Experts of a small language model.
Experts: 64 experts in each of 13 layers, 64 SwiGLU neurons an expert, 2 picks a token, a softmax router.
Training: a variant of Muon for the experts, 209M tokens, 6391 steps.
Below are experts of layer 2 (counted from 0) of a mixture-of-experts language model. Rows are named router (the router's row for the expert), down (a neuron's output weights, with its number) and show model dimensions 0-63. Each number is 200 + 20 x the weight over its row's rms, rounded and kept within 0 to 999.
After each expert's rows: a language model's description of what the expert responds to. This comes from a sample of Wikipedia text that the model never trained on.

# expert 6
router,214,247,205,204,183,235,211,190,217,237,212,176,199,195,226,228,202,197,184,204,233,236,183,195,175,181,223,220,235,204,211,191,201,183,219,184,186,186,185,196,198,193,187,179,155,229,184,204,168,206,217,216,174,212,169,191,154,177,209,198,206,184,193,213
down0,182,200,210,205,184,192,218,186,187,178,191,205,209,212,198,193,204,197,208,202,193,222,195,186,213,158,182,189,214,206,216,188,219,215,212,172,216,163,196,154,264,198,190,217,208,191,196,227,204,175,209,214,186,213,227,241,194,197,220,173,180,174,175,191
down1,193,223,177,216,233,186,184,184,202,180,199,204,214,216,218,213,196,228,205,212,208,197,194,182,201,192,179,188,186,210,206,182,177,192,219,215,204,188,251,197,210,218,219,191,198,191,196,231,188,180,183,221,169,247,189,198,198,186,212,198,186,209,258,226
down2,226,214,225,224,215,212,153,208,191,183,215,192,213,190,242,177,205,209,184,189,214,192,183,191,192,184,169,193,197,180,221,196,196,197,176,220,227,211,199,207,258,208,213,182,219,214,185,182,199,220,215,210,220,194,149,184,219,214,214,174,185,187,187,198
down3,151,202,189,151,225,176,222,192,200,184,237,186,132,210,173,189,213,210,225,191,220,201,188,184,208,215,245,206,191,190,180,198,181,228,188,188,187,209,213,223,213,225,191,185,227,190,195,203,202,188,185,186,241,213,208,210,207,181,208,231,197,196,183,204
down4,167,205,203,177,209,195,222,222,186,242,220,183,214,231,213,211,198,206,192,232,231,201,168,182,201,225,248,218,176,202,228,201,198,205,202,193,235,183,215,191,198,192,202,229,202,186,214,174,210,201,223,210,176,206,193,184,171,200,209,199,174,198,208,221
down5,202,189,194,207,258,231,223,165,189,155,208,219,170,183,211,202,189,201,217,166,169,206,209,196,185,211,173,197,181,207,217,181,188,207,175,196,201,187,188,206,183,188,204,210,205,212,185,203,214,192,217,180,227,220,171,217,196,205,203,178,206,201,198,224
down6,211,228,239,227,193,217,187,206,211,198,177,200,175,221,153,202,191,219,192,179,171,248,202,185,178,205,199,193,208,216,226,194,220,172,168,206,209,196,227,183,206,183,193,185,188,211,220,184,207,192,222,223,215,230,222,214,196,207,204,185,204,208,181,195
down7,208,216,195,222,187,227,205,206,210,140,195,210,202,175,232,205,180,151,186,185,198,202,208,200,201,220,221,162,181,167,154,202,181,187,192,193,187,191,204,210,208,200,191,236,192,175,213,191,223,220,209,197,198,190,155,177,230,205,157,187,203,199,176,193
down8,169,164,190,209,187,240,214,213,204,214,168,181,200,204,199,190,214,183,209,212,193,219,224,219,188,199,192,220,186,182,199,201,214,222,211,213,175,212,209,188,233,216,195,202,189,203,207,205,196,218,240,176,217,206,181,230,188,169,210,190,234,180,171,155
down9,177,193,202,185,201,202,221,194,188,179,186,191,200,234,208,191,186,187,190,218,187,190,210,208,175,193,194,182,162,226,207,191,208,171,195,228,204,221,196,201,174,193,250,198,195,201,205,222,213,222,199,158,173,152,187,201,185,189,213,217,206,193,192,211
down10,206,183,218,187,190,176,186,194,205,196,156,221,185,202,155,180,224,186,183,187,178,191,179,209,190,184,189,214,173,226,178,180,148,192,184,190,222,233,213,205,233,223,198,174,179,207,203,195,208,210,219,188,202,198,184,192,200,211,199,168,153,229,202,222
down11,189,209,192,184,182,198,189,177,204,195,215,208,184,194,195,238,214,178,162,210,162,193,176,173,203,176,183,212,229,219,190,198,180,201,183,195,213,201,221,174,185,196,160,208,195,219,207,192,167,235,204,184,210,186,206,198,171,227,185,204,204,191,213,195
down12,202,210,216,191,218,195,251,218,168,186,181,203,233,190,186,189,210,163,230,194,158,193,180,205,238,206,200,205,188,181,202,193,192,200,208,192,204,171,187,199,178,242,237,198,197,193,217,234,198,217,177,180,211,215,213,200,198,192,191,203,149,206,178,225
down13,203,186,211,183,162,203,205,193,204,211,164,183,224,202,211,189,214,189,222,176,188,185,183,186,215,219,198,187,201,245,220,176,196,192,197,190,195,170,213,209,173,206,201,214,166,207,189,205,208,201,226,220,252,210,224,220,193,188,198,213,220,203,193,186
down14,201,243,223,201,180,205,197,215,164,214,198,209,191,214,203,191,210,203,180,182,194,215,210,174,175,182,226,196,186,213,182,208,195,241,240,193,183,222,202,180,209,243,254,158,218,212,206,213,239,178,194,172,176,202,163,215,187,249,223,180,194,209,196,160
down15,206,185,200,240,196,209,199,201,179,135,179,188,217,185,204,234,199,169,204,232,209,191,213,179,212,179,200,197,179,199,202,178,193,195,191,174,214,222,195,195,189,202,205,196,208,204,194,210,229,185,212,189,220,233,212,201,236,218,212,196,159,204,180,204
It responds to: Row-ending line breaks. Line breaks ending table rows and bulleted list items, plus subject pronouns it/her after clauses and name pieces like Krz-ys-ztof.

# expert 63
router,221,237,209,192,189,224,212,189,209,237,214,167,197,189,238,247,200,204,189,204,223,223,200,186,175,181,228,229,239,199,210,200,207,174,209,184,183,187,180,194,207,189,184,170,154,225,191,195,185,195,217,228,172,206,204,179,157,189,215,209,205,199,196,209
down0,213,183,189,208,191,209,233,186,206,165,213,216,176,206,193,227,182,197,206,168,202,215,180,217,154,178,166,201,194,202,218,172,225,199,194,181,231,199,219,188,215,184,233,180,240,144,189,205,203,185,176,193,215,184,188,216,195,203,192,199,210,205,240,185
down1,197,174,178,206,192,198,155,213,205,201,212,232,192,207,207,204,174,188,163,214,219,189,188,200,210,200,205,191,201,213,201,193,181,183,151,208,230,211,176,199,182,175,228,226,190,231,205,199,177,160,184,197,204,188,217,187,239,222,169,228,219,231,209,212
down2,183,210,191,201,246,233,240,207,239,184,220,164,188,205,215,224,188,210,195,204,213,176,220,224,187,229,177,213,191,188,231,184,200,201,179,189,238,167,199,257,188,190,196,208,203,222,216,185,220,202,185,227,202,199,199,188,190,184,151,155,177,194,195,208
down3,246,206,207,198,213,211,238,173,187,195,187,184,219,209,184,211,217,211,165,141,184,201,226,172,183,160,207,220,214,223,157,201,213,177,199,184,229,203,189,175,191,160,217,212,181,201,205,156,199,205,222,182,228,187,216,181,172,153,186,208,201,191,213,194
down4,179,198,192,178,184,181,170,190,198,206,198,207,176,188,190,197,207,185,210,226,183,200,223,189,230,192,235,217,176,174,195,180,207,201,182,229,201,242,158,172,204,188,208,245,198,210,201,167,202,217,219,195,210,223,203,181,168,180,188,218,167,224,196,162
down5,218,212,185,211,224,179,201,199,217,211,208,234,220,229,204,197,207,209,175,189,206,223,202,193,166,189,226,205,200,171,172,196,200,207,156,201,200,213,251,208,173,183,219,228,174,180,196,217,185,214,204,182,219,212,183,233,179,202,151,174,228,191,201,239
down6,213,196,208,156,195,182,215,207,198,162,199,206,195,195,180,192,186,202,190,231,154,192,221,212,165,209,217,224,193,191,243,201,214,207,194,226,194,192,225,192,202,199,212,205,208,221,195,198,224,216,220,204,218,197,235,186,203,202,196,235,220,201,196,236
down7,215,194,200,200,191,223,175,215,201,161,181,178,184,160,202,202,168,213,195,204,234,191,229,195,189,192,200,203,193,169,211,191,198,181,210,192,209,201,188,180,168,185,175,203,181,219,195,170,213,201,165,195,215,188,189,159,197,187,208,219,193,202,202,197
down8,198,209,214,174,195,212,204,183,183,208,179,183,212,220,184,181,191,188,216,206,172,191,217,218,208,181,188,243,226,206,214,184,186,187,231,207,190,188,225,223,196,249,189,227,184,177,192,207,198,204,195,225,193,217,203,215,214,211,184,209,212,179,230,235
down9,250,197,203,187,171,197,174,226,238,204,216,223,178,213,225,173,224,194,233,216,211,213,188,214,168,183,231,183,205,223,182,189,217,220,198,189,214,186,184,221,200,181,195,165,194,214,196,234,209,220,201,165,203,195,212,182,218,194,206,190,224,174,201,196
down10,186,194,199,195,202,203,196,177,196,232,195,204,238,186,165,191,170,197,203,208,183,186,181,209,195,205,208,210,219,157,210,150,202,167,182,179,228,226,214,188,212,219,206,189,214,197,194,237,194,201,177,218,188,212,166,210,191,190,224,202,203,194,206,215
down11,188,201,184,178,224,217,223,181,182,181,219,181,172,196,177,198,176,203,203,224,153,178,209,230,211,203,207,224,194,206,212,212,215,164,168,193,175,163,178,179,172,134,177,185,197,182,198,180,216,170,195,199,188,220,237,208,184,189,206,224,146,216,211,183
down12,166,173,215,211,199,212,224,208,177,220,212,193,189,185,207,206,191,179,199,169,235,193,181,206,197,220,214,183,184,213,171,180,191,212,252,207,208,243,214,213,204,178,168,194,209,218,185,200,214,184,180,177,203,202,179,230,146,202,178,170,215,201,200,205
down13,182,185,183,187,185,180,193,219,224,188,194,225,205,192,200,173,172,234,196,213,200,195,219,228,192,223,203,215,194,218,193,208,202,172,204,188,194,215,190,167,210,206,191,217,186,187,159,211,194,195,201,214,208,226,215,178,203,196,193,194,200,220,193,250
down14,207,194,220,188,201,223,220,201,207,182,223,245,191,213,195,206,181,199,236,174,212,198,220,164,219,214,176,215,218,192,182,204,175,180,216,211,182,199,186,195,216,187,189,200,234,186,183,213,188,213,233,214,231,206,210,185,197,204,187,211,198,197,210,193
down15,147,157,171,173,192,190,212,205,204,186,203,220,209,218,201,195,207,208,190,203,214,213,253,177,224,207,212,200,215,178,166,190,159,186,230,192,201,192,191,157,187,200,188,240,157,213,174,194,213,174,184,178,189,203,235,166,185,213,184,197,203,204,228,167
It responds to: Word endings, table pipes. Final word pieces in section headings and table cells, such as Film-ography, Disc-ography, plural -s, and mid-row pipes in tables.

# expert 23
router,221,251,204,205,190,223,207,189,215,237,213,175,197,190,226,229,206,195,186,209,230,231,177,194,181,172,218,219,239,209,212,188,202,184,214,185,184,179,182,194,195,200,180,184,159,236,187,200,171,200,217,214,180,220,172,193,158,180,209,200,211,189,191,210
down0,207,185,189,227,210,162,179,151,188,216,218,178,184,178,190,235,208,188,196,186,240,211,237,192,191,148,186,178,217,197,243,221,173,199,212,164,183,170,234,182,193,199,221,185,216,192,171,191,171,196,211,213,201,216,180,215,168,170,187,208,219,218,213,187
down1,226,188,200,183,166,213,182,187,206,202,178,177,167,232,222,160,200,199,187,176,203,188,181,195,182,176,212,187,190,208,218,235,152,181,187,197,180,213,195,209,240,190,209,225,243,226,187,221,166,197,191,167,206,211,207,156,207,173,239,223,184,226,232,179
down2,204,184,225,207,188,211,186,186,206,192,184,186,180,201,218,218,235,191,201,241,199,203,208,199,222,156,188,181,200,197,215,181,185,188,219,170,192,179,187,182,186,209,239,230,221,202,180,180,174,194,184,197,179,174,253,170,205,190,169,224,193,202,221,219
down3,195,197,195,209,194,186,202,199,193,216,158,218,213,209,235,172,199,210,164,211,183,191,191,192,182,213,133,196,155,214,192,169,169,184,206,216,155,212,203,197,222,191,210,196,182,172,167,199,206,189,213,190,196,197,185,182,166,196,229,221,181,188,186,207
down4,174,203,209,193,221,222,198,171,189,198,246,180,192,200,224,190,215,227,210,191,217,203,179,183,223,193,193,211,201,220,191,201,203,181,192,214,220,220,194,232,210,224,226,202,181,154,229,219,214,195,210,203,230,183,213,219,220,208,215,221,193,201,179,151
down5,157,220,197,215,186,207,205,182,210,208,229,151,198,179,227,209,189,210,193,195,240,198,207,207,201,194,232,167,207,202,180,188,223,202,255,168,173,170,203,197,189,184,176,192,202,255,190,211,176,205,187,215,190,193,195,173,165,189,238,198,196,161,216,199
down6,169,192,150,216,194,194,180,168,215,197,225,198,210,169,227,207,220,209,190,214,179,189,185,163,229,204,182,202,193,208,180,222,207,219,204,162,191,206,230,183,186,234,179,162,176,214,197,187,208,182,202,162,208,142,208,190,190,216,200,221,193,202,208,209
down7,204,207,203,217,189,184,226,160,223,197,157,205,179,213,242,199,181,174,226,207,200,177,194,203,226,234,192,207,169,206,182,240,182,231,188,183,228,182,224,208,216,197,206,208,205,189,177,195,162,203,175,192,188,167,224,190,208,181,174,177,187,229,212,205
down8,234,217,196,242,215,192,225,177,197,176,192,186,248,220,230,242,168,198,179,208,199,187,208,192,228,191,210,207,187,177,208,192,210,180,226,177,200,202,177,203,207,216,214,202,221,216,172,209,196,202,206,188,232,221,177,201,174,184,204,169,202,176,210,172
down9,228,188,162,207,196,219,208,199,198,205,171,198,176,147,202,198,221,244,186,198,209,201,197,188,218,179,186,207,195,241,237,201,197,200,191,193,212,204,218,171,197,162,176,175,208,200,224,211,225,179,211,198,185,225,202,170,184,185,181,162,201,189,217,195
down10,171,197,186,205,204,206,203,224,190,170,188,220,230,219,259,196,196,197,172,179,214,178,187,223,187,206,184,200,180,198,231,199,202,211,190,175,232,197,215,179,208,202,192,201,177,242,162,210,207,171,143,196,181,209,173,179,196,198,213,201,203,188,214,194
down11,193,201,210,216,189,203,225,190,208,196,200,184,162,191,227,190,177,159,251,218,213,161,201,198,198,179,165,177,222,235,205,192,194,205,205,224,178,211,197,174,237,179,199,209,205,183,201,208,211,181,172,217,217,212,218,191,190,161,198,181,235,230,175,199
down12,217,213,205,213,186,237,175,198,225,193,171,218,189,231,205,177,205,215,166,196,157,208,181,185,155,195,194,193,200,226,231,200,175,194,204,187,242,241,181,209,224,196,205,211,192,179,191,182,224,185,203,190,224,242,165,219,208,205,196,201,191,189,172,181
down13,205,175,197,208,157,210,182,230,218,233,212,173,191,202,178,210,196,210,207,214,204,195,206,217,223,189,199,197,235,210,212,202,210,203,214,178,194,223,180,157,186,189,222,220,219,193,218,179,212,185,180,196,191,187,185,198,164,177,190,196,237,177,192,205
down14,194,221,183,223,190,222,175,209,206,206,170,175,171,229,237,215,171,198,222,212,191,201,198,171,195,214,215,209,184,210,198,193,188,193,197,235,201,170,232,233,252,225,203,224,161,201,213,230,187,196,180,228,178,219,204,232,212,225,184,185,160,185,173,203
down15,205,157,184,229,222,190,216,169,202,212,194,145,197,167,228,216,234,203,214,202,224,195,215,216,176,212,187,187,234,244,190,192,186,223,204,186,217,135,237,228,188,207,190,195,215,194,196,214,210,163,194,222,183,229,200,186,223,182,163,162,205,205,173,214
It responds to: Table pipes, both/either. Closing table pipes at row ends in numeric tables, plus both, either, initially, and adverb endings like -ely, and closing braces.

# expert 32
router,218,246,204,198,189,244,207,197,210,239,215,178,203,190,221,231,207,197,180,202,227,237,177,188,178,166,222,215,237,205,206,194,204,179,212,189,183,189,185,193,199,197,191,178,149,232,190,203,163,207,209,213,169,214,169,188,156,179,210,197,209,188,196,215
down0,197,199,192,197,207,195,192,193,209,189,188,226,216,215,170,236,183,153,187,197,189,200,175,214,204,219,170,206,228,220,189,227,155,205,178,250,229,172,231,220,194,207,207,222,167,217,199,202,203,205,203,172,169,211,171,177,203,219,205,210,199,211,205,175
down1,184,215,172,219,205,239,227,226,209,153,208,207,194,169,217,200,197,194,219,252,207,147,231,195,188,199,195,223,240,212,198,205,179,209,192,206,239,166,178,185,186,176,205,190,216,190,215,197,194,202,209,189,183,219,211,212,194,192,202,206,200,194,205,239
down2,212,204,175,225,156,216,191,197,196,211,198,199,215,207,179,158,189,204,235,205,181,235,223,213,233,181,206,201,197,195,207,191,189,173,177,220,197,197,223,198,204,201,178,178,198,175,191,217,219,187,184,209,204,199,191,251,205,185,188,200,173,217,223,183
down3,148,200,181,202,183,214,207,196,188,235,171,218,192,196,203,195,201,197,199,219,178,193,190,196,179,190,166,227,227,178,203,166,225,218,195,203,213,147,196,198,194,162,213,161,223,185,203,186,208,163,180,199,194,203,234,170,200,245,164,162,184,207,221,201
down4,197,196,200,178,185,170,212,210,177,208,223,214,212,216,187,214,214,172,234,197,207,198,200,193,200,195,152,198,198,173,220,197,202,187,235,217,189,231,203,198,219,199,225,209,167,173,203,186,209,208,180,188,216,207,169,221,197,213,183,186,195,180,203,240
down5,222,195,192,227,227,193,210,205,195,179,225,215,202,278,197,208,177,198,211,213,204,205,208,239,188,192,217,184,227,232,210,188,192,220,185,199,185,203,226,178,193,223,194,208,190,184,177,198,195,179,200,194,215,196,206,190,203,212,156,207,226,222,184,206
down6,214,224,206,214,194,200,153,160,203,184,209,213,222,204,221,156,193,160,185,218,203,166,195,156,203,205,202,212,179,188,167,172,211,186,234,209,195,203,211,173,223,171,251,213,194,194,195,166,205,226,210,186,249,228,204,174,166,176,194,192,216,174,181,194
down7,235,216,161,143,198,242,185,232,232,196,191,199,215,197,207,212,215,208,169,198,184,157,170,199,206,175,216,228,218,203,203,221,211,181,183,214,189,201,215,190,220,205,197,177,220,217,172,210,160,227,218,226,197,174,179,199,214,205,203,211,245,192,197,223
down8,175,164,191,188,210,187,199,193,184,223,222,213,216,188,219,178,204,220,194,177,208,218,216,184,202,139,227,199,183,196,211,173,175,237,188,208,211,227,195,169,201,197,199,210,183,187,202,189,204,223,254,213,188,210,232,204,234,213,205,225,210,192,189,190
down9,200,199,227,238,191,213,205,213,176,200,199,199,168,214,199,231,210,194,223,179,219,215,175,221,221,187,210,179,198,187,192,218,238,163,215,209,204,161,242,181,168,188,188,195,197,205,199,210,188,209,178,199,215,211,192,197,217,222,201,201,182,182,205,213
down10,201,208,217,202,171,195,189,196,237,195,230,207,222,179,229,176,167,200,168,216,203,210,195,184,173,216,173,174,231,220,202,211,187,227,196,205,200,241,202,197,196,215,196,172,221,185,189,193,214,224,189,207,205,195,222,179,195,215,221,190,187,174,169,179
down11,185,193,207,209,223,234,215,197,199,220,185,179,195,198,192,191,234,182,177,168,167,166,196,171,219,183,215,167,196,179,209,174,165,209,215,189,196,226,202,186,167,201,192,205,197,181,187,193,177,208,147,230,219,199,193,201,180,191,200,217,206,209,201,212
down12,219,217,179,206,161,164,151,220,241,202,206,212,246,198,224,206,155,189,196,222,208,195,199,199,192,189,206,208,204,227,148,222,225,189,212,222,185,211,173,195,213,160,201,222,225,186,186,232,221,223,201,226,187,220,175,231,188,188,222,195,178,235,226,216
down13,223,195,210,206,180,197,220,223,209,233,172,183,211,209,211,179,178,178,193,181,186,224,221,202,208,192,180,175,143,158,217,235,201,230,206,164,186,216,242,203,196,210,202,231,185,191,189,181,215,203,191,212,232,246,190,208,200,179,207,173,225,221,235,194
down14,217,211,191,203,193,185,210,172,197,215,173,198,226,201,206,169,187,197,202,181,194,218,175,195,179,181,202,227,228,216,221,171,219,212,205,197,223,190,189,217,169,218,198,187,221,208,180,199,166,208,202,201,179,216,229,221,209,214,199,122,225,208,213,204
down15,203,175,221,243,184,206,210,175,219,204,174,217,207,204,195,208,175,214,190,176,176,200,202,212,200,216,194,204,181,192,232,177,204,188,189,214,232,202,171,197,202,187,213,234,216,187,214,226,216,228,213,182,224,201,217,182,208,211,199,170,166,216,199,215
It responds to: Inner word pieces. Inner pieces of foreign names and words, Thai script bytes, and plural s endings, such as rt in Artillery, ol in Napoli.

# expert 49
router,204,244,201,203,179,235,207,190,213,236,212,181,194,195,218,229,203,193,179,201,232,222,183,189,176,175,222,225,236,202,206,192,202,186,224,188,185,192,183,193,203,204,188,178,154,236,190,206,168,205,222,207,181,214,166,200,153,187,205,198,207,186,191,209
down0,215,162,188,196,213,200,197,213,214,201,213,201,195,200,197,200,208,233,199,187,154,198,205,206,237,195,189,214,191,157,219,212,162,194,194,196,194,215,196,210,228,229,207,229,195,167,204,213,199,220,211,244,228,177,207,188,164,180,227,222,215,169,208,197
down1,241,231,225,210,204,199,200,200,201,191,188,203,178,225,202,222,178,190,177,217,170,190,184,184,194,216,195,159,182,200,241,179,204,181,206,207,177,182,187,199,235,233,190,166,183,221,192,199,226,194,204,196,221,192,195,177,197,203,229,227,182,205,180,177
down2,183,146,207,200,182,218,186,225,210,206,201,213,189,213,210,203,201,220,248,203,235,205,223,203,202,209,196,224,191,153,204,200,167,220,195,193,210,213,208,225,168,208,219,206,232,166,203,165,192,210,182,217,195,172,185,200,169,208,197,181,209,181,213,194
down3,195,214,221,217,252,195,189,195,193,217,191,226,207,197,170,197,232,248,194,226,205,179,201,240,174,245,202,174,192,188,232,186,160,206,215,222,220,165,182,213,207,212,201,192,153,191,205,202,220,178,172,191,199,178,212,199,175,218,174,211,203,181,217,180
down4,199,204,188,216,218,195,200,206,227,195,176,202,193,204,185,194,234,213,209,179,229,194,199,208,209,175,189,188,192,187,218,185,211,209,211,187,222,201,240,196,185,223,207,201,209,225,173,237,198,219,200,198,191,207,209,232,184,196,200,201,195,236,195,221
down5,179,198,159,250,200,221,207,178,212,208,209,208,171,212,187,216,200,184,175,194,200,158,161,190,187,196,182,213,181,198,179,192,173,189,180,183,196,191,201,205,170,205,190,194,219,188,203,195,212,220,178,183,205,206,244,203,207,212,201,159,221,221,187,209
down6,193,191,217,239,187,191,211,180,182,197,208,182,190,201,164,181,202,193,235,213,182,242,219,160,163,199,217,207,193,224,170,198,246,212,195,215,189,204,207,225,223,214,169,161,189,206,216,196,189,211,202,183,196,220,167,181,202,159,211,176,191,191,195,197
down7,199,199,227,232,209,216,188,171,226,210,146,192,195,203,190,238,176,209,192,204,234,175,225,191,191,187,177,195,218,228,217,190,195,185,199,153,216,182,174,224,166,220,196,210,196,208,231,170,184,214,207,206,198,186,175,167,199,171,207,226,173,170,213,182
down8,169,201,179,161,193,213,210,181,192,165,174,196,237,189,189,194,199,192,234,162,212,228,205,183,228,208,217,236,201,205,236,245,176,164,221,155,212,201,162,200,235,194,180,195,184,227,177,187,183,185,182,170,181,211,224,208,177,210,200,186,222,211,204,191
down9,237,224,221,200,236,199,217,195,221,199,221,183,214,173,181,220,207,196,238,172,219,206,208,237,185,199,214,245,209,181,225,190,159,206,225,183,200,216,161,213,240,179,237,176,210,240,185,202,187,209,182,193,175,221,178,196,217,172,234,162,213,196,191,202
down10,179,167,245,193,192,208,241,208,215,217,205,215,205,221,203,189,191,210,224,168,199,183,174,217,193,204,226,228,217,171,214,236,208,190,222,195,199,186,226,187,228,197,230,238,213,192,189,205,247,189,217,186,184,180,247,182,217,197,212,200,178,208,212,195
down11,190,201,188,194,221,193,204,177,190,226,215,242,196,193,226,215,207,208,187,194,177,218,218,180,236,183,214,202,205,227,182,214,187,213,196,205,216,231,222,197,193,210,232,172,229,228,185,211,216,170,205,176,215,170,215,209,177,206,241,241,219,212,210,240
down12,205,197,230,200,167,195,230,173,258,200,204,227,236,196,208,190,209,181,229,188,200,196,207,232,171,184,193,182,199,167,229,242,194,194,189,225,210,155,216,188,187,169,240,168,199,190,213,201,202,184,191,203,162,228,172,246,210,185,200,168,184,163,206,225
down13,252,261,200,207,222,204,184,207,165,182,173,228,216,191,207,188,214,183,202,221,202,204,232,167,195,215,195,194,170,199,192,185,200,232,202,186,224,189,239,175,160,175,229,175,202,153,197,212,194,206,201,207,212,203,231,195,206,188,202,222,212,202,223,173
down14,210,203,194,217,184,179,204,165,206,209,196,211,192,248,208,206,206,189,207,228,170,202,186,210,203,219,183,201,195,224,154,191,218,216,212,247,158,211,210,239,206,207,203,174,218,200,207,193,174,200,214,186,221,211,189,222,166,216,198,228,169,198,166,201
down15,188,169,167,195,204,203,248,239,203,142,194,188,227,231,210,210,222,217,194,187,205,219,215,170,210,219,184,210,177,165,234,181,176,184,221,212,190,219,230,183,208,210,174,152,190,210,189,181,189,196,207,191,186,208,157,204,239,190,183,184,208,209,197,178
It responds to: Word-final pieces in lists. Word-ending pieces in infoboxes and list entries, e.g. Fac-ility in FCC station info, Bas-ilar, water-sp-out, plus two, three, that.

# expert 45
router,216,253,203,201,184,232,209,198,209,233,209,177,195,193,226,231,205,196,179,204,230,233,186,195,176,175,222,223,237,204,215,193,203,191,223,188,182,184,183,196,199,199,186,184,153,235,190,199,169,203,215,219,175,221,167,186,156,182,206,199,208,186,194,205
down0,209,214,203,194,192,174,207,184,211,191,202,195,199,182,213,207,199,217,155,246,200,197,169,169,238,207,199,215,190,197,199,197,245,195,191,203,176,199,174,197,204,191,210,217,162,176,185,180,198,220,194,202,192,183,189,210,182,193,194,185,171,183,213,246
down1,161,240,221,193,182,182,170,219,209,219,220,220,222,202,199,242,183,175,209,188,202,200,211,192,225,195,211,181,200,215,222,179,195,190,216,216,195,173,221,202,187,222,216,176,225,174,173,208,185,217,178,197,202,167,216,159,204,132,188,225,231,231,224,200
down2,166,221,179,226,209,182,218,182,190,204,176,201,187,193,194,211,213,211,180,201,209,208,209,204,212,186,208,181,203,191,200,240,165,224,195,211,194,210,167,229,172,200,230,207,212,191,213,233,185,208,193,220,170,204,190,246,184,212,176,248,240,200,215,180
down3,211,231,186,205,188,156,200,204,199,184,200,182,199,214,180,218,177,231,204,162,190,197,225,229,174,207,205,180,186,205,193,207,199,171,177,207,173,184,188,196,240,217,207,158,202,197,174,187,140,177,208,213,208,181,198,202,161,183,200,201,181,232,211,188
down4,226,251,211,177,200,219,163,205,228,231,199,156,207,206,211,195,194,225,186,169,213,181,229,199,203,198,198,200,207,164,235,199,198,227,202,183,222,203,209,215,194,191,201,172,184,245,192,219,205,230,195,193,183,189,175,210,202,207,220,180,168,204,201,214
down5,190,207,193,199,205,232,178,211,230,178,191,199,164,196,166,196,210,218,195,207,211,205,204,208,214,194,189,194,193,217,185,204,185,155,202,197,202,206,249,191,198,197,207,215,173,226,233,204,195,224,218,233,208,162,210,212,168,166,218,222,202,211,208,194
down6,182,157,216,176,221,168,203,234,190,179,212,192,225,208,151,203,191,204,189,181,222,196,193,200,197,229,174,196,236,212,202,203,226,218,154,170,197,197,170,185,195,182,189,204,175,186,221,216,164,210,217,188,223,207,229,150,173,222,177,222,210,219,202,248
down7,203,183,166,245,211,209,175,185,202,210,209,171,180,208,173,228,207,210,179,184,200,208,215,203,199,184,176,229,256,224,186,208,174,181,217,177,232,194,178,204,178,216,226,204,169,205,216,199,207,175,195,199,193,221,237,195,220,209,185,187,241,188,198,248
down8,206,203,210,187,238,167,197,226,185,217,177,214,197,211,201,177,196,202,171,217,178,200,217,177,217,188,188,186,229,169,192,206,226,194,192,195,186,201,227,171,156,205,219,174,218,183,186,244,218,243,212,227,197,201,212,193,196,206,199,187,206,177,214,221
down9,188,212,208,211,224,168,193,194,213,205,192,194,212,220,196,205,174,176,221,209,216,207,205,230,230,195,207,186,205,208,180,220,219,192,230,188,227,211,198,248,246,205,204,178,229,210,187,200,188,198,159,216,190,204,216,212,202,211,175,180,220,198,180,166
down10,202,168,187,181,208,184,213,196,194,175,212,193,151,220,202,165,203,180,178,194,195,197,196,216,191,226,200,188,202,211,186,195,236,174,184,206,170,182,202,211,160,196,242,221,192,188,191,196,198,202,164,190,223,208,233,203,184,185,214,192,202,253,176,223
down11,233,220,209,176,176,207,218,199,199,196,185,230,210,186,186,173,209,178,197,185,219,210,189,172,246,198,199,211,169,177,230,165,244,184,209,209,158,181,196,207,191,174,196,192,191,211,199,166,232,205,206,216,233,182,190,181,186,226,216,210,145,206,217,224
down12,192,197,183,186,193,211,204,213,189,211,211,208,194,218,172,185,234,160,183,175,181,215,196,199,185,229,207,221,185,217,175,220,219,200,203,201,210,223,241,212,194,206,225,201,186,202,185,197,196,242,214,169,203,211,193,201,153,201,168,205,181,236,182,207
down13,179,246,188,213,227,202,211,209,157,195,175,199,172,197,228,177,249,162,213,174,194,208,205,188,191,226,208,151,197,171,218,189,236,211,206,195,236,179,188,219,220,245,200,191,190,235,203,212,198,230,202,183,175,170,169,183,186,176,215,206,242,201,171,215
down14,192,201,193,151,210,177,186,190,207,228,223,178,246,225,190,208,182,172,236,190,197,212,192,166,203,191,225,166,197,214,188,229,157,179,242,187,195,235,177,179,182,207,182,176,192,214,200,196,216,218,192,209,184,194,176,198,204,205,231,235,226,222,244,205
down15,217,192,227,200,172,207,202,199,188,217,208,190,190,205,174,197,180,181,176,215,162,193,154,204,209,182,156,213,192,172,167,194,207,242,179,185,225,181,244,184,219,185,197,213,162,194,164,201,233,174,209,201,196,222,223,206,224,194,155,204,188,167,209,223
It responds to: Articles, foreign letters. Articles "a" and "the" starting noun phrases in prose, plus single letters inside Cyrillic, Hebrew or accented foreign words.